Weights of a small mixture-of-experts language model, trained from scratch on English Wikipedia.
Experts: 32 experts in each of 13 layers, 320 dReLU neurons an expert, a shared expert of 320 neurons.
Below are experts of layer 9 (counted from 0) of a mixture-of-experts language model. Rows are named router (the router's row for the expert), gate (a neuron's input weights, with its number), up (a neuron's input weights, with its number) and show model dimensions 0-255. Each number is 128 + 32 x the weight over its row's rms, rounded and kept within 0 to 255. Numbers have three digits each.
After each expert's rows: a language model's description of what the expert responds to. This comes from a sample of Wikipedia text that the model never trained on.

# expert 18
router:100143138102149154100196074210174111150145108096151129146154154158163075111182099101070165062146110111132087123145154098083110107064053123145121119120172182142152106143087175165204130100107125161081154101152129111119144137114117113109073035167136142119141175111117104145163120127078144129172129142169175196160050145121116119093131147119067143118161149129129177120113144115124114097098096141104134148114132109143086085120135129115123135138099135164121127140118103075099140081113105119103134070136109118169090139138142106109116128052158123130084052075112147168093144204176181112089105139110136059134143095165184087115091164107149143071134093088136118115127138100063195039104176130110117109120199133129117150115136069124128150123140137169122104141103122151116172113109084
gate0:165083128092112116151122123175116170128108106141124100155157111092173050062175052132170128153140211114124144163170118131075127123073117129113127153158160143115146097098065085131123130122120133144115155125149153129140145129165111185113105138139160119136130188109072104136109189103173094158113075129136110138186137140178126193094128098107105158149125143142171138139096114177151134089118085170104175129134129145153111135163139114104121079111119100105179134128114144092200162169126109140121150100145164118114107040112099188164123140079177175137153076188073110159119147103198161099098112123045149081147106169152099074157044155140089083156172121146153082150138125134175161144112139090129126159134153109132108127130127155103155135132137137227066098104142101181127174120053149
up0:208095163100118095156138062147114134131178131170105119157180130145138079090161051065095116136150167113169132111155097091092121125107137189110129141173149122124142125080090078090143142117132127181125125115113145131134162161128147156111084090120231116184153177107081110116115182090162088152104096135137085123187105140181153149102114119093127161176119155181163149177109111191133127127087115128098196134143074144156118138138181084138128070118130092097178116121109166103150168129109100143128116055191127119133059069125084194161121101072170135150148093165075079144122147132143151058073147126032149116155099154151088085142078144158136102128173112109125127147180117164150099111127164101137151125135129132121143143116129117101154125129128123162091117118144126172146132068072167
What it handles: Locative prepositions. Location and direction prepositions like at, in, from, near, outside, into, after verbs such as located or moved; also At starting names.

# expert 25
router:151148154121133159097132124089114142056117087132091103111158112113123144128186152107117116129172120120156112126168171103120175078117231132109135142171131128097150110096141132166151146125080126183113083084133098156131181128135130100129135069172119136174075150119137136062131136139102072107168177141099107144079202173146068187093147127124165096137129129140183061139116099112140121153180097120112149131108089180106144059184124093063141117096068164119115185172155109107103065122158101120161103125082115155127179153145136188078196171116130126116101135099154075132118133027127155131115069146094099124193123091129113137092120122143150166134154046148154101147137123115100110163118114113069170137104115135111137145082167143140118081054118128100132190126129095163082150096131095
gate0:081142197130110145192180116184133179139159080112145070129139093051136125129168160169061134113104161150169117045091154135110135175104121110113122116093154144090220123080174090120078137116086130135158116137110105113149183101176128082110149117127082119194132121174113155053124123181125119155112131216144178104103182098122152133110147124165108132168058131129177154136153125153163059114133081128092114177102189175162149114139116165093116173183149133118120145111142136082161063137132119165076099129151093189086160087108128129169200121128112079168125127099119140137157101100064140158094127125157142145105177137053144153143176117154128117107135113134182118141143110175067086136101131142094168166127129131079141136120119132082133136137145146121123170091118119093116148124163136
up0:100094135087125167172175129198126211137133080153126141125127108116138153110143186159105155100124152119098090088099141126156174130149103125120107114105150132075166174084181059091092146111081158138148126138133128133156169153168149079096107105162106137175160142143168159033114072144128155133139125186156186107124179171116136147104117172176090149163048154181141099117118137123195107116161109118089091164080162171173165062154119152093121117193151125096138127113145123088107093140153115154150095127176058137099122107074136141177152079135087102141151156066114088115134082076072169136088101158120152156114145102067129116155187098172154145108150126133099100114167079167094056160109120177098142132124183098105131129079147125102129116120128110183118169073106128111118169142116132
What it handles: Hyphens in compounds. Hyphens joining compounds and place names, as in middle-distance, low-voltage, present-day, plus particles like up, back, out, end.

# expert 21
router:089103084114177147189141122154119150160138130158165101116104149155152111136128147085091112131140128136165156141108095083170120104157175088116149133105075173170165119122126163145154163116132123118114160060123110095109141109105131251153111147148129107148148163108093179086079122079104153135172090105126176133134163171151158124140131062121126135099145177064109193132155134105087124111136110160134150159137110133140162184062116082090126145096130146080204116110133100121093053098063119177140079141064167132137174182089081122132174124156162074107145106150150164117135134115117112103101154112166139146195165170170124147102080126139157103106080158142125192124164111150014156114126087107131150077121149189127142100120151083121078088144118112108117171104116145082080093133077109
gate0:184134093178125129136097112102171157173141135148140109202108162147132107142184100133125059126145157143103107121139107150120103139190143167191170135129120106087062187139123054116144134174132135094199132105103154144132161095097127187141096146106178114128113199113148154062119096086135150112100172124129145114107156129119110170156140068165155124104082144073105122173097140121091145081118161092159108102123151151164147158149107107151197105088108160033170142101155075094191121096126116169130111141101172154113148126088110103141099113187133134129149148139118213118078081142090179106143106176162082141157105130081131085121106118176111082141126117126137120170164168150134138115103193162136118079177158160094193102096100118180086091094049093155126136128138166084144104151108126
up0:174148089175107154128115114083175138158129116161123114220105171178114091152153107107085057107104147145146163126120108150158116083155155126204142169148095130136090210153106066100147126136133116111187124092134182150104155069132142156129139115113188112128103199097155105035127109075129149093088117131134147102147132105126154196099103064147185146123091190075105129168112127095109127140155175103142116076123142141176132127144124123159148144128124165090154144085138082092164109105116117138132086156126190097144143155102110081105082134158136106140103137120150195152080082119127163099117131140140063126128121142066157087128088150177187103135166135133127118190156171133166116131108177150145116096179131156085148089073113079163131105066080175158090130098138169098186143106109093
What it handles: Music album discographies. Words and punctuation in music discographies and chart tables, such as album, Records, Billboard, EP, Platinum, semicolons and quotation marks.

# expert 11
router:090080149075189052113090105161170147132139154140226073121119127156136132133144077128172093124116126149160094116118081116148144155142139121103095128137132129198090163111172144103075084104067104162109126117148120105160129136106146076098128192097165109189092080132132126141161120114212104141132159109064123145101160098153142111157119133142092097063136093098157106111145121123078153127124102096112199068121144168124146099149132123122115129117151117118123118123105106134124078089070095124177121122135114117058071170107114095119137141123068113133127097193177130118078075058156105142114101138109151166066181115138142151197150120148114185132123138123098152165146111127240129138143129181090145121143111138113173115116102208120097066108212143135106093124125151163134120164152080
gate0:110151146105115140113150176132166109153114111179163154082058181138187126093160122105156173130139144106084118101141163112127175076130158106093119054124165083171086096107061155128148100125134104148134109136128143117133100165115141144120141131121121142188124195087126078101149149164140142093186145216121088094101153151075107085067108191164105161130121097126071138154115100205130102134120077073135103130147130160133175098089152114111148146102117159130151155098159130113135125151118097118166131083109129123142119119140107097156158060095102146065076139099127157166137100085088068098123124122045147185119114110163084161105116112092140116039193107100118132186111108130127177112161106179185142168187047151158118106150147144095145143137138074083114165165077146151172130105101135
up0:076129113085101125120200158105177132142098132145161167085018152175220088086156149109144155141121139110082107112126174119113141094146158115070129063101153065167097147151095177110139114109133097142095150162173129126139140144147165161133133148145139128192143170149156145101163127137115149108143111183137141094100140191118121076140122194155079153107143137152056138107143105142127090124103088124113082128163157149121194097115158130119140164132125128131133169100151154120151110118110118115178128094156135105095087132149089134108171078133122234046079112086128149125137136141113083119109064105083128169110117105146087160145114115071153114090191086112115179143128102136113157106162131158160160171178050162137113115123112169095131137109169105097159141169116125079215149151079079
What it handles: Year-sequence separators. Separators between years in lists and table headers, such as semicolons, pipes and en dashes in 1997; 1999 or 2013–2016, plus sentence-initial In.

# expert 19
router:131188124159110094106103132095137127153162110139160146160103147113163148147121134112182154132066135083086138135137107167092133101076140037112100111158113140066104127118161127138114163163226134076131040086140082170163148130108143117147145138195108136095169057140120097120114111115124097155184120128130138133069101093132109151155123112129163084087111087162163129160136149160148119161164121082139090091146068169171184125134178159119150126113163117149145127162178095075123118121180221137143111159129097189158142093093152138109135083234148125111187115091060145140150193112130056116139118182087185129138157166101112150116105092162149084084114136143123141110150056111165122092120094175068128137173146120098129138083133156088145125113126164137125101152139123147120082094139132
gate0:144141147129078100166124070099119146114151139149121141178138054124120118119105141179109144119136150125043137152198112119127204141104121115138168101144153217090078130134182107154141134129118097156116103187109067165114158154081139141155089122153137137099146106124091146114172136116170132125181174133132093109142138130095096117141075163132101133092130118097042082053096121118137162120143122119153069106117130153173124140109172164089158154132149124106141141152138155084180135148133145121138183110085162150163134103089153166111117173113092183131114182138120097093153105130106117108187118065215149092140166103107173091157220164083068157080141088172169078132154100132077118126149213108074130108161138119179132117166129076097112096179111155080141102117112112080129105120118089
up0:136153148115072107141128099103101189115165118141089151167209071119111121125116141141103131162169131090041141155199118088113135146109120084178173104147132200128085126115171146161142149132137099136179149151133064165171153152146158151157113127135146140102157096092114153121130195099126138154150131108158076138143138151093102138130097131117123140130150153095074095061081146159159160127126137115162137084131109179134122189083131129095179152128165181111128095180151128092147161136139121095135167095090171080161091153092123157101138203116083166132157166182111134096177124160114144084176061084165159135146101116148146127106174149127070152059129095186129076167143103137128140074133197080099139112139168166233149095172123114107123071153125181133162081125119097093103137124109127
What it handles: Commas, colons in lists. Commas, colons and dashes in lists, especially colons after taxonomy ranks (Order:, Family:) and punctuation in family or death details (wife, aged).

# expert 14
router:125145149141067114138139110152143122073132119082129206119100162119121089186164069123139172119163135146140152075142150133160153130138084107165174138094120121131135106060115110097160131080094117206112126091110139129158101094133103115105072141057136152092107119138147143149107141125107168111162127083128091131103121153084115179169137125169152141138124128138138115152135157120118126043138160112153057110144128141134124110072144133214129138166142123122138175034133117165136134112066129111125082146143156157092113143147192082146156098129203088108116110105167155156086143154164092144117156162132048150165161140157130106102093114118093098092192151074183069166139186094204140188093188124135078114124157162170098148141103148146106150115073143087108152037115106082088167134129111
gate0:162210124155093130142087160157097125145116075125115125113121087128144110104096129136116152146124161130097161137082153133153088090105152099133096108142158109155125142096152076116141150126207120131157127101151140120133122124099128214117144127123094131156092177138198175086116111064145144155153162122147125108088084124093169171099141149159088123155121146068021112128073189074091161131128118178138070111168124115144188114092138078108157131160185148099134093159187159137148128156138127152090146129083161164153144076089112172166179131100091143146176212166146140120179131135142131158123141160082106148170191096035122136154137157157080159040151124131085104183133122098119195143115132127102111089100159143156199134124116061152105110124080125134141166120136176125087109126137145
up0:154232123141051107162096141171097070141190074114131138117154081132095116045147137161112141162135150137095105126091150128128049107117129114094091110136152120148104149119163087125094134120202155149168120090135136148131146166109089156130135138144106131120092183110193176099115119080143129161167154132132124139087123130103154162109132152152104129171156118091016130152089161117124171121134181157126080093161150098154185180077188092106171183152178159117135139155141164147133095145125111129114135140067149143133144087106113150181185137089102167116160187154108159114163170132105119125077124128057091162149167121000124107131115185158121148082125157119137084153153133133114172148137135124101125147113158144183205122148100111145102126116059137146154129091138153124107125124140149
What it handles: US places, sports tables. US state and city names in American sports contexts, such as New York Jets, Kansas State, Ohio, and pipes in sports schedule tables.

# expert 27
router:135158099163138094154147121117160143137076114059093163144160126119117148048115163144154142110098158132126125157171051149129163111103124164148164108127143152140132076107094145091134078176139147129124160121130178138080079152115139140108072090181165154107153114112150166117153182178176103147146152100047119105214150122169146152117176173177107067120152124163136127123103182139108185158163124169144064163123142120096133184119107141115157153147174147130063137165183115114101176082170116072109107087133153070189148080162205119076136125062104089134062135187136088131165109163147121146183148122129113146117139140126140179172180120129185086166050181148127109095160096109108158158127115085125136136122195146079110109116160133095131135157106127088137117124131118151151154161149135
gate0:187095115076127124122128123114138170059114081119094123173107103072129130092124210143142127080126087161157122132122132159159111098132126109147190132138118129103119095124067102099121056144058134124168114140143144086120101110044097094131159121098135165118144154145089119083121146145160135096160135169016093137131110134139124155069105116159116179229167141112090123100151112098140154120159132088123160159160095056102079189147096128129147146104135118206113166123118062122129102061158149093146095127110119138104090112160195126101149094150149164140116117143105158091200107117159069114123145131123162108117130106136071111185129092123204094158186103144160139182172125175102155173106146084093124099082139125156079121139133111149097135115146170101089072137166111143165129107092100
up0:140117113099117092117116147123154160039115083162139104150114080102131116112115204153142184115110087140164190125104103137140170094151122143181211116116108172143108058096082121142139068154064161133172142131127154056124143109063131111103149133094118096112125155114100081085111131113148149104175150159021104162155126101130129152059113135156145167198170157129070118093126133126151147153106115076122145149139170048137098164123106147172168128114145127197131161124132050116121111072156149085149150142147161124148101147161175099125147124126117167109109107104117147145195085033138107103122141135152141119107094127132095111178148114124182119159168090171174133210153121148106154144089195103117133116091123080158091152106132099154121140122142150087105100174171107165174115141124127
What it handles: Line breaks in lists. Line breaks ending list items, headings and table rows, especially in See also lists; also census age and percentage words.

# expert 31
router:078105096093141142096126098125063170186175119106128120111130103140036119142132111174184151082174116127144079104080111129063132135158134074179100133146156125153139080135096142139181130156116113118162111102114173084126126089105075167184172140092107206107102139121194099145078169205077130141028091106150151126171131090156130144133124108167137210160220125132101173101094126138139192081169177169157127071126163081146162145164161124105143113106100138132165099144096158129141129116102138157136039158138049122097107164143182111097129163134133148103123105106119193128123115131154182157126105110136159177110127133104122100137144091118147097190108123138089121112131153085110158122135066135142134105130153181129102101143115162131132140102162146134088151062141128125170097130129125
gate0:088059167115096136146145128111077219133120112124127158160092103176137174121087154153108145131155149118111123082099107069090076183071130112133154139112195129087098113083086149125138104151157143152144089129106184198184108125110104123129079140099130113102094142114061119140123098110123147156109123121184083107085169128156142080102145156164134162154124127109139112109111182074135150070184194129147148133106199063176133116142098106103129112180125128126087101123133126139141113127156175171162176148158118071074142125214087096153125147104172139128076110153112151169157133133188125167200127124045126145126124143068133111141147105149131140183142135104198161100131132127082147177035101097106107119084145137142150096126135158110174130165053102142117135134100156147140132072126100
up0:057127139136123144150135090126094219143097173099128150150102131158137136122118155168080181102142125123125140095129096161114089206070125101142124106111197128115158118122090138122140087113121126134167108101101230197179120144131071131129122130078125083130086153084106062148152075133098128127076131095125113175089129087138162091124114145157139178132125139120127152106123143062135118087127148142131135094098165058179182134183122094105106118181113109132113059179136135159133074102094134166099140130146109090078137129160081114135096149161147122112088129107107142188175171136161126163137129074119119109143102158080073140135129071135116148163178114104215126118150141118109114156056082109151167139066130168163156082097118175109181113195083108097100154168108179157130128070151127
What it handles: Sports results, name starts. Numbers and pipes in sports results tables and squad lists, plus opening pieces of foreign names (Cat-anzaro, Ju-venil, Matt-ias).